config = dict(
    d_model=160,
    d_expert=48,
    activation='swiglu',
    moe_layers=[2, 3, 4, 5, 6, 7, 8, 9, 10, 11, 12, 13],
    normalize_top_k=True,
    init_std_router=0.00688,
    norm='rmsnorm',
    norm_eps=1e-05,
    optimizer='soap_variant',
    beta1=0.95,
    batch_tokens=[65536, 131072, 196608],
    seq_len=2048,
    train_tokens=517400000,
    dataset='wikipedia_en',
)
Below are experts of layer 3 (counted from 0) of a mixture-of-experts language model. Rows are named router (the router's row for the expert), gate (a neuron's input weights, with its number), up (a neuron's input weights, with its number) and show model dimensions 0-159. Each number is 128 + 24 x the weight over its row's rms, rounded and kept within 0 to 255. Numbers have three digits each.
Before each expert's rows: "mostly gets" lists some tokens that are sent to it at least half of the time. This comes from a sample of Wikipedia text that the model never trained on.

# expert 11
mostly gets: " of", "|---|---|", " St", " Saint", " de", " for"
router:164120130139130108105118159157103075166138140110094151115120094083120172149109125108129141156136136086124125108093173149132148103104108114083139115126131144115150101132175145102112148114175153133127146103156130093105164155163134124135098134111142094149099138096127100149148145122146148109096103100107151155120097139125141128094136092133119125127114101067122053131123123104154120109113166148145075140130095122062133122099128147119126113123118104132122124162160115101150132094126094
gate0:130140078125109125114124131144131147128101149125097155128130126082120123125128131126126128123128162122134083141142119128084153054130122131169121121187162143037130120095128121172117183126126122215124127128065134128121128141161120084129134109129136130131121121141129129132131129128127131131136114203137129110186123124127138128128130107146130198119114124128129129125193152130088106125131128123170128127127126128120151136100125128130141136165124127127127191181127121128132126129128134
up0:093136133124165128140125129134128119127117128159127178121131130057106131128157131099116160114168124145128128159148202127107126127136137140140126127128130153134128126130125132128120145129139119157156163148096128141129139164130129122123109094114142128131132130032130129125123125123129000167113112160062116138131121131127133126121130156129128181121127121126132134123141112126145128126129125122164127128120053113158172127125129152129131130118126136127117171138122074145190130130133122
gate1:126128142174156137132094122064169093116144122129126129128110128130132131128128130129109134148132130107128221124153153121093159128138137131128135176135128132142131085130137128123122121119203191127129125119134123109125084128128129130127122109108155093127126149088181130130148129129123121121127120144130104097128148123104084114111133128145126116131152122133126197055125234125132149171127136149128134128110147132133133128133111125115152121103123153118135118084133101069144128128159129
up1:124128128143141134133050117112141130126154104118117111120120155130141157125122202130127128149127146129132178070111128129117123127154128128132140125125126131124131129174122138081132121130166148126156127129108097094185129139129097128140146117139128058146132160112172126136115108174124114134104119178116129142134142131111130116125191133231146077128127119127124206126128127105132126141116135122127130124105136132224139128127129142138153118128136127111146130117109128130131131126130100

# expert 95
mostly gets: "la", "ia", "da", "ina", "ea", "a"
router:120138143131118135137108108163133169120103162154124096117143112167166150159115137138126159102116098076105152127063155135143140107115121114181142140126126122149137142118106114166113102174111132131137169123128153109161132122179106150121129181131128150111148134096139125151112118112110128163096149143139163118079149163127138100137114096112176120052143149122159130087138123127141112104132132093101096122160114118106107164109110133108147158109131103123127118171136116108131088067095125
gate0:154145128129127145128104163132158196119125123124158140131145129094140146122152123119180144124179151216128128099136121127088129129138127119161098110108101126131126127142046118126129132120138125128142104118132179130113137128129150170136128116119078135129127126161122106156119126176128131104191127154117133121134113125109130121126128137123128115138118124126166218123130128128120142149127104130128255128129134132142123128137127128120125125154141126122128142112130114144077119119127139
up0:127155080133029147099125114128144175136131107129148128125125123133129109136116128128122112145131125128129132076172127131103125127130129129130136126130129126131116118127109138159127147126129111123165128127118131127121129125107121133128128097128139086112137134132128116145127129127125079128128128128073131081128127129127136123143115128124128127148134099079173203129132128122145117177119126126067155136126130111115128132138192054067076116071141127123137028128129137166133126092127129
gate1:164150124124009141184104112155146088125132136149112127135191133128121134138129126137124124118128125132152179146101145135139145127139160129143111175127129128137124093125123128133109127129124135123120125061135125143129155136132122071128091123119125135128098130127121133123134130130126067128128128135120130063162127090124131163127200124111140138106130128127145072161116132137131128156139171123149124133171222133114119135123125134128127130160116100125131136134127099129088129130124135
up1:128135118076144124122159200115129128121127099127130137132123130138137127130222118117127129110137137096126141127167179136122092146126129135093132134158122137119134124177129128135137175128108132137130128194091130113128131127120160128115132125143128138128162129132129120130127128133127130108074083127108122140086128126146118066125103127141086119144146123116061191134127045018129125126120130142128130122115120128130128129125136087115128122101127126107128112099129133140135127110130128

# expert 27
mostly gets: " re", " Re", ".", " sub", " qu", " Hu"
router:113099133138127136139119131130146167062142132165075080140129109123164145114152103142126107115109094091136102107078157114127127123145174134124086121124110143113090140122125134148133125130110105146122147132141158155116136094091134119134137114129103089120122153130126156166178128168178065122086122118115101133110152099124139108165158091109111132125095103116150159144136118071093144169095116140119144118154135131134107154143102154145082088133115151147131168099085104161130128118125137
gate0:145103123128130105106125127139156126129115127129120111122120123104122113107088170095233158149139130115126127127127152133135123128126135129171107130140132146168137101129124086179123130139136138128134115150161149145134134104135131145086180140128065100131134127111145131140132080118081101127126149123134123116105126132105132111126127124101192084098149130116139149126137172117125129121131197144124118137045135104146136137120130101157131158096132121126119091138085109168195103111133131
up0:135127166128127080072128127137148121125098120111125119119118121129125123085141124170130130129139126115125171125137158126132128166163130131128113116127134116191145138109152169152103132170131143123128151128081130127141131127150133138125141133105106089106126132126161121142124130118074129085128128122091134133096109147103133098129094112119149090125170145135089154135066179134114129175119129209128111129035155138130130108133170128141129137094147130110131105122140097155136120128137201
gate1:156136143131129131130097107150111160126125084103125109122128161108128073090141162142191131127127106122191144066124152121070111105177150130150129133104114111136126132105131135131132134127154110157116131167126128119122129129128122130128132136122086130135183131079116138137128127122127123104110135129142150129122129129112158128124164125132137127129094121062099128131006144119093128150127192154133122116095161128156151126132142147143124126129127140128105059137130132155118120122130118
up1:074146104135128087112125166097144093131120172135132137131124125169130121149115117143084117124144163127056135144124069123195138175127131124078127116134125130152128123141133105129188095113128155094141168094154117133126130152128095133100116123143135122131098126140138127129143137128127127131128124126133104128125112147128135172123084163106111128134130137165134125130227116154183102098122126107093126129144116124067129128112128110123132115126115116105135170130142095123186131143118155

# expert 126
mostly gets: ".", ").", "?", "!", "”", "—"
router:070126140138120148132138120119161118081144128093086109128128139134137080152120119101136118124123111118131122105056141108129141117158145129144110105099114132153101079055167145152152135157166118139070109107141123108137112102107141127116100135160087140092122119094105148102084143128138097134106162098133111161088164106147117158154105098106111110118120116138147164111128135097115148085103148132114133141143152120123120085107111139091131107155129159129088105110132086084153131118108121
gate0:072131120139137130140102130117131127112131128122150126119132097137153150110142106133132136123123123133120125142126126128127130083107127142125143139134089144071124128115124129135063128146054125082206129082125113232127124150169133105114136125121134137125129120181169196167147128129127148123126109128147168153118142084082115099133123126136127108123123136139146136114109146115141124132100116157209131125126082137121164125141128184098124133119133155128131131120108102128131122129123121
up0:147102127117128122132145128127123130119131126151089109096117167097159128116088166126124113127134117101097127126114133162136122144150110157160105125093149091166122140147129172099168149083126130124057126143173130087097125099087090156146139154153143146131177145128119115139126163133124120148146192090121090140112070198142131135128126136125123135157128113157105130158127128030128132102130128110110149103123130118129102132124167130181141130134116132129135131136163147125131127132155128
gate1:139130127197128138116175078133039112134109126126127124128083142099108128132125164124109149124146128123131124129069128125123134144129125128108127141124141122121173148127162154119118129185131108128138127129127113082122076144129109147123112092125128127107111127101094122128114144154085159128109112122123129128152105136118131126133127151152130174124120123130029128118127122129126129110171132110168131126141169129126144130136106134125158138189194187130123141159138165094124083128126129
up1:088139128136117127127128109134056131142111075142120135120130131071127139114077128093129137127128128112135100141092127129133132125128129125127181124129129139118134170126128126130122135176142132141125128128124138112040128125197131138133124132130126092124126097118124129158144148158077133126112089128123127132133129131128165129146124127133129184131142152089129128152134128128125146126156125130175133136127127165128124133135130087108138138232196192168128131158150171105129127121124162

# expert 64
mostly gets: "el", "o", "a", "O", " France", "ō"
router:130154139138159135112088161123121151128178139158101116133102097156140153135116125101129160123092122110149156117095092143140132108121127136104117136131068085173140123135123132143161097125100152140124153154106170131140115086137111159102118136122156125086123079089133124136148108071141166145144166153138149150140089169115135089121115093111148144092137147112101097145094147108139114096160122122078138152089066121093134147143104144120107149112148091125126171150136108089134122122135117
gate0:155135129055128130129143167130223128102168133137098128126129155123130120124142047112198132128133127150131132126128128061104131111125120154187074146146115128129110125122103145148128109166113131126122070179113126127124141129105164183143087158129123132135128067137128127120121123107126113145131148124129130125132140153127130129129130132127133131111112126147222106101130127129146130151137130082094130119122111128122151118107142147127126156165118103123139135102131127136126121140127140
up0:131133132120135118151111090133171187054131125134124139113127138140137120123153094136129126149120122126131119126123125151133128113119129179101134128120143109107126154127127124135122101082056129125098127184123087129099132087129129145133085162111113124160128113136092132127133128118169119092129128123106134149120129101125127120226179125158130126126099127120168122056115128128103155192132146110148129128081139100137129126132116128102125156133170123133133128109132129058128098153143142
gate1:172129128120132131116155126128134145127128143117140132156122081123112152097127133067125124127121108129128121122086199129128144136127044128128126128078129106124129137127128129119126128124145127130129123127125133134132128205127136136125133163112130128115129129138103095129122127176122154175127131127133128137128119130127116129180116092130001127128144126150132127101139126127122126129156121127139126128117139128000099133105124105129131142165146122125126129129130146130128129131128129
up1:123100131117094155129255128129138170131127130128137131132134130119130137133096128098162246129120115127103128126141138148128124132126088107127132140124127128125128127128095116129134110129129118125104137126036127128132106125130137138127127126127122155057124130151122100128130122109083134124132125128133093131101129113132126104132067079150129135123140130137140123117131126136120126124130068119117131133124139148133128140136130102128113127135132086130084175140118136177092093128128127

# expert 79
mostly gets: " \"", "\"", "]", " released", " July", " release"
router:090109114141133113121108103141124127119139161122109139105109137111139115104130117103113155146147099165124101121159105114132137134101141122125100122121139129154099134156121124118098117129143148122119134130094129124165160050110132089150149098119162181099107136119108105150099159089138124135139110208128123168101156116143162152050155140102125136083103171114133133149155110093102136133112130154087143153155148113157112133150108144152162168143134104132113096070125164162152127110126133
gate0:144152083129145105106113139125134182163070127128133107128123148132134117095214109118128127129131128133125131107124090139109139130126126099104127148125160119149122120180130104127087089117160127117133124158135118083177137097154124131107179156128190148136114142180148131137085168134121122179132128149129141118119127123108152131080107127105125126095124140122117132194129137124113141159165149206126145112164128131128129123080133149139128128128117104124143150089126130117126088119099149
up0:150096151097112160151182073127111102134165127117128129128116117123127130123128146119121137127124128200122128117130168128071128125129152128140132101108123134128126135112125133135146180099129123133092122126136125128122023119109185126129098116139127127124152126073125125040118123196128123127145140124121118138125130133133134140114154163129127126214131097130147127143121080134127096116108125129129133124115131126128103116146123102127127118078153127130115128149133120116154127196136100
gate1:130104104161131142118118133130128157146117121127125128142133153130124123094128149107107111128197109139112128095119109146044128122094127145102146128081133127129128121146135116122129130171135118138115131127181123119098136049131132135120132098116126156134219159130132178140081134128116117153156122123143104124129131131066092128114119124145088121041199130137094126155134117128123134124123147134133095139138128135134130131097135125130113154123119128060156127132125142125109123092110123
up1:136126126158122114127115121119146127145066107123115130122151166136149131128110122114096091074133091112124129122124123132130140133085096103127119128149138112112125129114174128125132072154145095128116137128088151119120122109080120125131147128225200078103151158127131119166133133132094139154129156125116120135148124136137060141120126119121104147098146137123128108125132178147119128126126127129040125125129089150066147198136136127125145116128140129128139118112131170148116138128122136

# expert 0
mostly gets: " in", " of", " from", " at", " for", " In"
router:130092091144149103123147158150109121159134111172095127136138119090115143142127114146170150134114132128108105102116129126122151098057098124086122112134128134143120176131173133117121107125133106153147137146152094108131156130152137109137090118099161112121106145137087099153134161119178120111162103136112084146105110160117126102108127132134142109143113104114143077165080158133133143137119163127133080110117059102082156089132088127110148135126067088124165100156126128110138121125128130
gate0:129129131131129130126138133128127123115136146118144121129164058123128120128128110123142110159086182130112118136128148130133128127148110134110128126125121128131069130134095106186116148128128128125127133131128157131114174021127126119130134147077118137128130163146139131116159108119131115061177065134139129126098130123109114129153146077117236148144129139096160121138123141142122128122129129107128131152126127130132084128139143128134081098127094117110128129191120128136172117125125131
up0:127087123111136118078128123087153121146116128130127117173129083125121129123140122119127126117126121131126142152129145128129121123119129068098124148087124131131129126125131127122128127115131122147103114147137099151136125084106129106076136142173131130199181185122126119123130127130128127136131084126128129138103127127026088093128086130122180125133144244128126115148128128157123123156149094135129124070137110128125117127112144131112096069129123124128130127128114127127163121106116128
gate1:153124098128129124127131128051129049125129131171141124128129130094090131132131128147110125130129128132145129128153141134127114119123092127181044135127109109212128121129126105093129128127135128135124128163127181130153126137100145110129128127130151125143129092135128128084112129105156068128094135130111124124130114128129130147126129070126116126127138125134139128132124050137170074102128122131110133128127128104129164117100118148104102129137050153124197126130135128130134131099114121
up1:128131159127123127128130129146091191127104121129130128113132128185128126127120129122129200124129105124124128128115089089125129143129133128128141122128123129110132131129129150176124130126127092084129126128128074113116125123129126146124138124129110117118117120128159127134146135133126130128150126119138128237112129141128124091137032201132121156129128131123122126125106135121120187131129124130119126129130125137127133138141160126131226129120180128110105128152132130152128079203156151

# expert 119
mostly gets: " Al", " so", " Go", " El", " So", " School"
router:083119122170165139119157143133138110138140100142130111151106086156153135109137104145131149132095117097130110134100129121143154133132111126137148130139095094162118081143117125147140115129124107146121127099154112100118084107139118145122175121110146157059129100134092124157143095137121171113152154121097091126120169126113170091131155089098133120100150174126103097149102128165096151157138115122088138149126136136119138116176110134047111147129114092111155181155139139149120094114113165
gate0:128124128122128123126136148130134135085128127129102124132128064126087125129127139084132123124128125174122124127128157120087124050108119128169125129139129058123122128131130129139158127127123180136126122128105143122111053166151128127134044130126141117063135121130106159110125154142128140133143127129151120125116108131130116113130130043131081126125149123095142079110127130140127125130195128122114131130127108125131140136140116106144112139178132106140126184124128125156116055107131126
up0:125128138130114080136105131124127048205130136086162136128127120135079120128144115102085124134128126179126128123120112131128133128122134147102136127125120131167187128125129121125127127134130119127152142129136127111123127131128164110126065095128128150130144141127128127130135144095154120129094128177106248141116055124138120189141102207128127132138124128150117128156128153125128142132102126132131135129124126122163120121135139133126093128124124123075124122088121121086143135131128128
gate1:128109124125114128090114125127129160127124125135090131118127090126132128105106138133133056127133088083119112123123063124134137121132111121126126135127141123125130112112093076134135166128061124136126100127134129130075135128123128190124111117158136129099128097154133118133140138133128081175169127165121107140135101118125130127203127128064033133107134141063127136129085087132185099142119100142106111126127125118125161112136105123141131127130127130127137181127129152127128126140114128
up1:099131137171128200128115130126142129127130123127130123128088178198126154103127089121128138131159133124126127148131144129155128141129129165170122165142078128047175166173131126128072083127173095126127153072130139130128127115130090123127133145125099108103111186111118124128142129092099109122101128079119159129128128124128114135128137129147161118123133141123136112129169126195135125134190128126136123127122143115127079154129130136128124131150102098106130127132126133107127113129184127